{
  "n_kv_head": 6,
  "norm": "layernorm",
  "norm_eps": 1e-05,
  "qk_norm": false,
  "parallel_block": false,
  "init_std_qkv": 0.033,
  "init_std_o": 0.0,
  "lr": 0.00119,
  "beta2": 0.95,
  "grad_clip": 2.0
}
Below are experts of layer 10 (counted from 0) of a mixture-of-experts language model. Rows are named router (the router's row for the expert), up (a neuron's input weights, with its number) and show model dimensions 128-255. Each number is 128 + 32 x the weight over its row's rms, rounded and kept within 0 to 255.
Before each expert's rows: "comes after" lists some tokens at least twice as common just before its tokens as in all text. This comes from a sample of Wikipedia text that the model never trained on. Tokens count by the router's weight.

# expert 25
comes after: "| ", ": ", "K", "J", "N", "Z"
router [126 137  81 141  75 107 168 137 119 121 143 119 152  92 124 142 123 121 129 160 151 180 133 129 158  98 133 153  86 145 133 151 172 163 137 104  69 137 176 130 177 166  87 117 157 129  86 131 133 164 122 137 119 118  99 131 105  81  79 160  95 138 156 155 112 107 150 101 116 130 128 148 126 147 147 112 113   9 146 172  97 121 112 138  97 142 123 160 105 131 170 122 255 164 112 143 116 159 101 142 109 165 103 132  98 141 134 104 125 151  41  87 137 106  95 150 117 119 145  98 110 129 109 110 129 137 142 193]
up0 [124 137 118 100 167 146  53 109  80  89 126 151 186 109 110 106 144 100  88 153 170 127  78 125 170 106 154  74 118 130 139 109  76  90  95 148  96 101 113 125 228 128 147 154 159 134 138 107 138 135 146 139 145 130 114 157  90 148 135 174 140  79 107  31 101 121 150 171  92 132 132 154 158 107 103 132 104 161  54 124 163 139 143 114  98 148  84 125 204 144 119  70  50 168 120 139  70 134 166 110 162 161 128 143 175 166 170 101 115  94 133 124 148  90 141 139 128 174  86 174 133 118 171 168 164  80 146 152]

# expert 31
comes after: "a ", "the ", "-", "an ", "The ", "'"
router [148 118 140 152 111 157 107 122 140 127 169  95 105 128  92 120 135  88 130  96 109 114 102 209 175 115 119 117 136 177 164 128 125  73 123 129 132 120  73  91 153 104 189 132 114 135 186 137 105 118 130 137 177 125 170  77  85 166 106 113 122  67 130  97 107 113 161 115 135 117  62  94 189 107 127 132 121 225 116  99 144 145 100  89 130 132 156 117 156 127 157  93  92  91 145 111 118 120 162 122 137  77 156 141 163 135  90 128  90 114 187  87 105 142 162 126 149 118 114 100 144 126 182 131  87 177 123  89]
up0 [141 153 119 144 146  86 103  89  67  85 127 125 121 118 198 104 120 110 160  79 207 101 164 108 182 147 103 155 183  91  69 136 118  82  72  77 186 115  44 112  89  85 106 145 171 154 164 166 125 124  96 147 112  79 119 195 114 117 133 148 145 111 103  95 120 164 147 120 160 176 125 113 122 126 114 123 139 103 162 126 107 115 206 129 125  95 154 170 121 141 122 133 117 134 112 152 132  87 137 137 138 152 149 122  56 110 159 122 109 155 109  65 138 107 159 153 115 146 142 152 165 142 140 150 117 112 153 139]

# expert 19
comes after: "of ", "'", ". ", "with ", "in ", "for "
router [120 153 161 136 140 114 114 142 157 122 198  78 146 144 121 139 109  99 122 119 105 115 106 150 121 136 123 130 140 117 144 113 124  82 115 121 127 124 103 116  82 122 229 130 156  93 193 153 163  85 198 139 164 162 130  81 143 135 176 121 112  91 126 103 108 146 208 164 138  97  70  79 167 126 102 152 138 236 172  72 169 157 161 103 139 150 179 134 136 102 127  99  70  73 155 107 159 156 149 122 169 116 141  94 115 105  99 172 159 113 152 144 128 169 125 192 163 100 144 145 145 132 136 110 100 164  89 108]
up0 [101 129 186 126 149 145 149 113  95 176 110 129 199 111  96 166 119 127  97 183 133  82 118 116  91 105 120 167 129  81  97 116 146 136 106  96 138 118 106 144 139 112 134  87 138 133 112 120 177  85 148 154 109  92  50 152 146 174 118 165 150 163 170 116 125 101 155 113 164 104  84 118 126 161 148 114 159  87 118 158 120 129  70 116 115 117 114  48 159 142 127 187 139  77 132 148 118 123  74 122 168 138  70 196  99 189  74 139 151 165 161  86  97 127 164 164 107  64  87 161 162 139 148 107 130 115  64 100]

# expert 6
comes after: "\n", " ", "0 ", ") ", "1 ", "2 "
router [140 149 155 122 166 173  80 116 106 160  61 124  68 124 152  82 157 168 101 154 132 103 104 134 182  97 157 182 154  95 132 132  98 110 104 169 154 152 173 121  81 167 105  88 114 143 202 150 108 103 141 107  66 176 137 179 116 201 130 146 139 123 141 133 110  63 101 127  59 148 147 141 126  96 102 141 135  68 148 124 109 140 101 189 100  94  91 137 141 161 114 168  96  96 144 166 127 109 145 107 139 168 142 180 145 138 103  96 119 167 138 251 133 113 130 116 150 138 158 162 167 112 132 108 100 140 114 107]
up0 [152 138 141 115 167  89 151 155 150 126  74  86  88 131 127 152 116 147 119 162 163 138 190 136 109  65  84 118 195 123  89 137 120 149  83 124  77  77 121 111 129  96 145 100 159 150 115 211 132 104 170 137 149 137  75 125  71 171 113  93 162  74 174  89 158 123 145 129 106 159  96 183 148 158 104 130 115 120 104 138 125 188  96 164 123  88 134 134  89 240 175 114 153 111 110 142 164 114 173  97 157 102 109 100 162 134 129  75 170 147 166 151 143 128 122  94 105 145 137 159 156 112 172 102 103 142 124 121]

# expert 23
comes after: "| ", "|", " ", "; ", "Votes ", "Candidate "
router [167 166  94 101 159  79 149  83 131 145 135 129 127 127 151 140  93 136 203 119 152 168 132 122 104 186 178  76 154  65 127 102 160 128 137 132 149 166 111 177 103 102  70 124 170  90 137 113 158 152 192  75 107 112 106 134 102  60 114 153  65 149 150  69 123 131  81 128 124  88 191 159  67  80  99 145  91  80  66 112 144 167  87 131 114  70 122 136 155 176 132 142 168 113 121 118  37  44 148 117 127 162 158 130  97 132 157 133 116 136 110 164 106 110 119 180  95  85 138 114 111 168 136 153 123  95 134  94]
up0 [162 143 113 136  50 104  97 138  85 120 152 112 127  89 117 168 148  78 132 127 101  94  95 118  89  80  72 129  78 105  89 181 169 147 121 106 156 145 157 141 164  74 137 151 116 135 144 140  96 176 114  88 139  79 169 118 190 126 111 129 125 136  94 122 179 153 131 156 168 144  83 101 173 108  53 153 103 133 140 152 129  83 159 181 162 112 134 119 105 144 140 139 158 157  92 134 219 154 151 105 138 157 147 123  64 167 142 112 139 122  93 172  81 149 146 119 114  94 135 119 112 120 163 128 122 137 113 157]